Weights of a small mixture-of-experts language model, trained from scratch on English Wikipedia: a variant of Muon for the experts, 515M tokens.
Below are experts of layer 3 (counted from 0) of a mixture-of-experts language model. Rows are named router (the router's row for the expert) and show model dimensions 0-127. Each number is 128 + 24 x the weight over its row's rms, rounded and kept within 0 to 255. Numbers have three digits each.
Before each expert's rows: a language model's description of what the expert responds to. This comes from a sample of Wikipedia text that the model never trained on.

# expert 22
What it handles: Military vocabulary such as Army, ship, attack, aircraft, destroy in battle and naval articles, plus the "| Result" row of battle infoboxes.
router:129103097121156125144134100085153098123111115138159100133134147079132101083100149131130099139064135145118137162139158141161132140125150136139178146153141119128110088095163100116089124100120136106147099087111148109112141136114142135133140134134113113145137152182136098093133123124152127181058095107135160130167125072122093116101130136152137176123134101148152146110122136123127159145133

# expert 61
What it handles: Forms like was, is, were, has been, became, often after He or She in biographies, plus adverbs like then, quickly.
router:096146125153142114154091110145137129112099131133130133125152094097114169116169114125112124136135108143101154154148125135134137121129151128126162104097128094092090124115146118088104115134139119127178125129121150123112087113079127125140118120160153098176149130140096110134117156150118149139121104083193127101147082122115111184125143142055161140156123060157102136124109156134128144124103

# expert 29
What it handles: Middle syllables inside proper names and institutions, like Pan-am-ax, Par-am-ount, Pal-om-ar, plus nouns such as art, car, radio.
router:092151058131136145096127118175096076100137149162138108146106128112146141161135124154111093180117130130090105123123135124156124107165134127116139123132185112170099136107142096164130131123123125128133106140107118144133139104079136110123187172105117083171140128143149105106141148144163117134123097067171129099128137132116127143132117134158082109143125093116117108115116140125130133086118

# expert 10
What it handles: Separator tokens with trailing spaces (comma, colon, pipe, in, on) in tables, scores and lists, usually before numbers, as in "4–6, 6–3".
router:070134110133162127159147104121119121095093158112143134120116113083189132098127107126106125148127128091092141142139114110105144142154142061112165110145136125150112136124153099118117158110117121142107094081124134125145111141113183084155128170130142095140122151137157091119140149145144115153114118100160119112130116124118136166129167155114112161142125139187106154102135144168099118111076

# expert 24
What it handles: Periods closing sentences, often fused with a word ending, before a new sentence or paragraph, plus clause-joining ", and" and ", but".
router:109139124148123123179128086122114113134147129141144155148106131121104155106104119150080103152084120069101128111141134119107149145133174103135133126122139119106074139138129132118084139088130128126176139137135142169151143117129135110175143151113124133168139138128161100119102117101095090162087131102149124130157106143131114154145129164152144142163160100176121093096102192146127124112083

# expert 59
What it handles: Inner word pieces like ug, ill, ast, form after a short start, as in d-ug, t-ill, dev-ast-ated, often in election tables.
router:102136128145132083147124111108119108117149142145169118106054182122143140093133145123142091151165145128135112105156127133129177132151118127103162171125141157145115134119154082072070174117108097141129148159136170117151121107122128106120152142135115122120136143135106099136103120129150118146098093125150169121112105098125099168130112122130181109120109091153094131101100138124138171145134

# expert 8
What it handles: Temporal or relational words such as after, before, when, until, how, especially sentence-initial After or When opening a biography or narrative clause.
router:092122139119139098148078139116150102080130145080110120113128190115100107105112124158113093160081109128087180144144163126140160139136146135135131153162162125130157131104115117080075112105103116144143080101122130136156104103088153121117162101143127098158120139139175084105106127125111155179109111123146118103152111129138150154139128123132133126115107122123127080122132111158100138125122

# expert 62
What it handles: Geographic nouns such as town, village, district, County, building, site, and km in distances like "12 km east of".
router:122134108128172125140133126081115108075123092125113116108118122125136147136116136159133143128150107116127115155158153165149102097097156118100146153104088143150084139145144126087118109114134135164147078118138167133135144158081120126153125177128089094134132100146109076117104121143148084123096081129148139109121081172128124125122173168085121113162132093146114116116113136116161133092129

# expert 4
What it handles: Copulas and modals in general statements (are, were, can be, or), plus first word pieces like wer-en, pre-, er-adicate, be-asts.
router:090183085157141122167106101125138117134140127140123119118116145092124100111132110130096117106128103080132138182140145156112165116160125154142153145141164100107110149122136122107066147162151105133162098114113132154137085164122123112126152131108134104112163119158122131156153101138141107113118130135149106110098096133133131141177146138125103127173139126155150083148089138173137195103142

# expert 41
What it handles: Pipe characters separating cells in wiki tables of election results, sports statistics and credits, sometimes fused with the next cell's first letter.
router:107126088153153135120093110134123126105109135145110121117154140146123181102075154154127092111135110117138120131179175126130151150155153117115156108079141117102084103122135124096117146084152127140184105148136157133102119147093160088121144159114111121155088133184125139138132071134110154134084131098142140133119127150150094102174113130093122112126128073130117101125133153112131128128103

# expert 53
What it handles: Word-start pieces and adjectives in technical descriptions of architecture, species and landforms, such as con-vexity, ped-iment, terminal, roof, river.
router:132134120158165157131123130107112085082148074145128107095128143077141135141120146154112153121137094104142174142138146132100112119130147128099164196099098129155096127125147124092102100108118138135170132111099149166160119165103141126147150174100134106137137106171103144112106139121148090118097114115138111115104070143130137098129161129123096101132144105159162115129134135146129153086103

# expert 30
What it handles: Middle pieces of longer words after prefixes like trans, con, dis, as in transcribe, disagreed, manuscripts, and prefixes such as trans, acc.
router:114126122161126099139114126113114108150113171194128130113101170125131115121136067127123126122120149118097118134157146162107176162184128094118134170126138133167113121160124109117147183119132096112118133108180140140116111180084163102109158132108135131150117117111120113110132087114138127141116103120155112103143095119148115166152118140123106148113107125146130107114148137165158175083080

# expert 12
What it handles: Nationality adjectives and -ian endings before nouns, especially after an article title, plus words like local, modern, national; Brazilian, German, British.
router:147173100107153112167094102102153113100137110126168113128160113140137132097117111159117124146087133134093125141121146147131111153127169120101153130113136132091123144136140107117111173155120120140143107104152129108130130180092148132126160146120098127170111110140173111168138075128161136173131121084176116100100090106141156131142152152079077156134131081149128114133116143143159157126143

# expert 63
What it handles: Periods closing sentences before line breaks, and == or === markers closing section headings: ., es., ==History==.
router:113166131148133150152133128142115118140134107133176146139093106118122154096105089149094087122112130077099120132137118136120152151104142101099148127139146078130100143133144124102113169064110150116142090112123131161149095102114154115145145168130086122143092116145151115129115078103102107151099114158149106132120143145120105127170183124143117086148155113164113090117139125127126157103076

# expert 18
What it handles: First names, middle initials and later pieces of people's names in text and tables, such as John, Thomas, W., Marilyn.
router:103148114126112130150124123100139074113135135164167160109143104085087143098112121144131125127111119134131171117154124144153140172130156108100128135107168086137133154149165121108124121132149109111143102135147140141140082116100172129143127126113088111167147154131134151106151114122101142124137094095160115075154103133123089127169176190131146129160114102148093115077111161119130136129089

# expert 28
What it handles: Last pieces of words, mostly plural and inflection endings like -s, -es, -ing, -ed, including in foreign names (Amrit-s-ar, Chondrichthy-es).
router:119140121152130124142138093149123085150152135125161100107144118146154137132122096161101127101090092107103152102140148165132171114153112141152143147141173122126109151128163126157076137127125127114127145124120133152138113142075120095135164170116115127141132135155170102145132096116124118132102086109142088086113113137049166135147150125123086140145134109162102134088116177109116161102155

# expert 5
What it handles: Final periods ending sentences, often fused with word endings like ed., s., )., ". — also decimal and numbering points.
router:127119136122110152186137132139159091135146100097127135134102135113136158095150093123113080137122108110109117118140131138115183132133194103116160166093158120087090153140141090098136141115119169143120125116148163165153114141113111134142139164158110117146118136125146099137121084106144095139082119091151114123123106146121079153173133138153134140140144074155112108111149148137116128104076

# expert 39
What it handles: Pipe and semicolon separators ending cells or rows in tables and lists, especially after numbers or closing brackets: |, ) |, " |, ;.
router:124136125132125148118123133143140131117119114167124111104152148136122152097092118130093067143103126129113093124161157116155170149134154113123138131095158148103081125151124105104099167097140141140197134115135151122118094130118142085158099160074094127136137117151098119131165118131128124163066155122167100105123127134144108129174130134130140154128116055144122101129133163156133144167113

# expert 9
What it handles: Forms of be and auxiliaries after a subject in running prose, often before a participle: was, is, were, would, to be.
router:078135097158169133182113099136161118163099104130136148140137123112142159108109099110084113142153121124107137147187121135163163118161138109134166116138142115107116143114147131109073118123120149112179109126135164149116102127108161116173167142109179123141130152162117121155093109126124146115118102121176138104102111138115123183132143144108127145176140101140094147145098168111119125139116

# expert 1
What it handles: Letters, digits and symbols inside codes, abbreviations and infobox values, such as IUPAC, UNAM, FIPS code digits, UTC zones, rating slashes.
router:122078063146148152139108160126130114135129121155137128085121118100178125112118116143145068136136084114109146120164165143121145111155166121112137125098154098090104159106152104134136071147092137174114125137155128116173147126106142126127117168122127078109125100145116108124120144094152156123086077123162129122117104103123101151161122152140126107146139119146146136134087119121129164096107

# expert 13
What it handles: Sports words like team, coach, points, league, champion, and table separator rows or cells in sports results and rosters.
router:076133105121157117148143143138130122109127135141118061137142172122094157142140132116134128176129136128076134149138119148111139115144119097131132121118135094167111194100159098146124174146103122172147091101164139116142124119071161102151160157146130103171151135158165122141134128127125124139108098112156159092115148124112142135155128124150171125166084142167127108110113115127116123102092

# expert 45
What it handles: Inner word pieces of French, German, Spanish and Portuguese names and terms, often with accented letters: ä, é, heim, Guer-re, Gén-é-rale.
router:127155131140152102102109089151142095112150125158130138084122136109119132127148084182110097140090108125052117141129149161153150128154148104108141167111154098119149112129133109121119107116178095120115091089099126118159125133123154123116133144122129132106114133128118118117130066139160154119081105132144160101148137107144138156123184163109125121173145114158140122107105157149115127145068

# expert 33
What it handles: First pieces of words or year digits right after a quote, bracket or dash, such as y in "you", 2 in 2015, pro.
router:125145142135159091180098110148200099097098170166122119120130138145135133070097103133139091110096116077098158176128148149125151113114148139137135137122156114147118135153125166118121102113139139108130126113129171141100101152100122101150135127118158089136128112125136144150082121143148137126138133136158138110100087122102142141140140155120140154157108141145123093119096165174142134069160

# expert 44
What it handles: Short vowel or syllable pieces starting or early in words, especially Al/al (alcohol, almost), plus o, el, di, non-, ex.
router:139128116169117119125091108154118086096126177188163102111115141113135148104142091131110115147074117112117138109079164139142123134149135135102127150090166101154106123131161124127113117067121100134162133082183149137140124139110172087121153135108123109103093123144136100115099129119089142140105106129124128126107078104096122149123122138114136140136124150112160117138118136161177179135128

# expert 15
What it handles: Short word-piece continuations inside song titles, proper names and capitalized titles, often just after a quote in tables: W-ast-ed, Sh-and-ling, Mad.
router:100134103143116113123103107135171135088089167126114146101144131126158154115064120136117119153110130095075166124108140152132139130145117124122148141122159109163130152130135099139117153094150108126166120138161189168161101104093124099187166137096103114145153097141158146103111140124166159099121134150164168111126105114105161150114148154123141095106129102167126100131121116141150150132121

# expert 2
What it handles: Article-bearing tokens like of the, in the, to the, The, and the fused "L" piece before place names such as Libya, Lakshmipuram.
router:122157117103183122128132130128138131088101133152171144113100151141149112091145122122162141118098093114078113129131150145140132162157153126106144136131125128098076138105164132080131116139134137114164108115137187157131155171119132126130150159120131099166145164157124120074091099129154136144108159083168123119148115082090134147142155135137171152127112112164126101081107142119141128114117

# expert 52
What it handles: Determiners and possessives starting noun phrases in running prose: the, The, a, his, their, its, 's, often after prepositions.
router:122147111121164141167130089102106126123126114127162147122160139122134146107111108106134099103122131088061142138166137115107107174136136100123142127085164129101101158126149106091115127128134117111169105102130161138135113149148126081117157149112115079165124130148123120110100100132186162131122133093162084128129131095081097170162122139089133160141159091137124133113116138156130127114086

# expert 50
What it handles: Sports and political table cells and headers such as Pos, Site, Preceded by, country codes ENG, ITA, n/a, signed score entries.
router:101130094117132126139108123180168104128130102113175071131145136125120097090102156111143122160076125101108176163194154159118107120137106115107127144114152093134115152117137098127130162119110151153108108112145143145136137140124179142113153150159094101151145118149103141145110112110130174135111120078154139083119114095126133166128092140105108136121123129157099120105084144115104160134133

# expert 11
What it handles: Common nouns and verbs like term, record, head, system, road, mission after an article, often completing a word fragment such as sm-art.
router:129135084149190126138123104131145093109121109083168110128092180117138140104097101166136102147114099083106152117153089124111124109128139131108142129137121114160126113112137115124102084093137073156181101157086137156116097139102128134147120163129126124124113150171139105160132136111121111152104094121134109127091121126090128159125129183122119089147119086165158114095124139126136157119113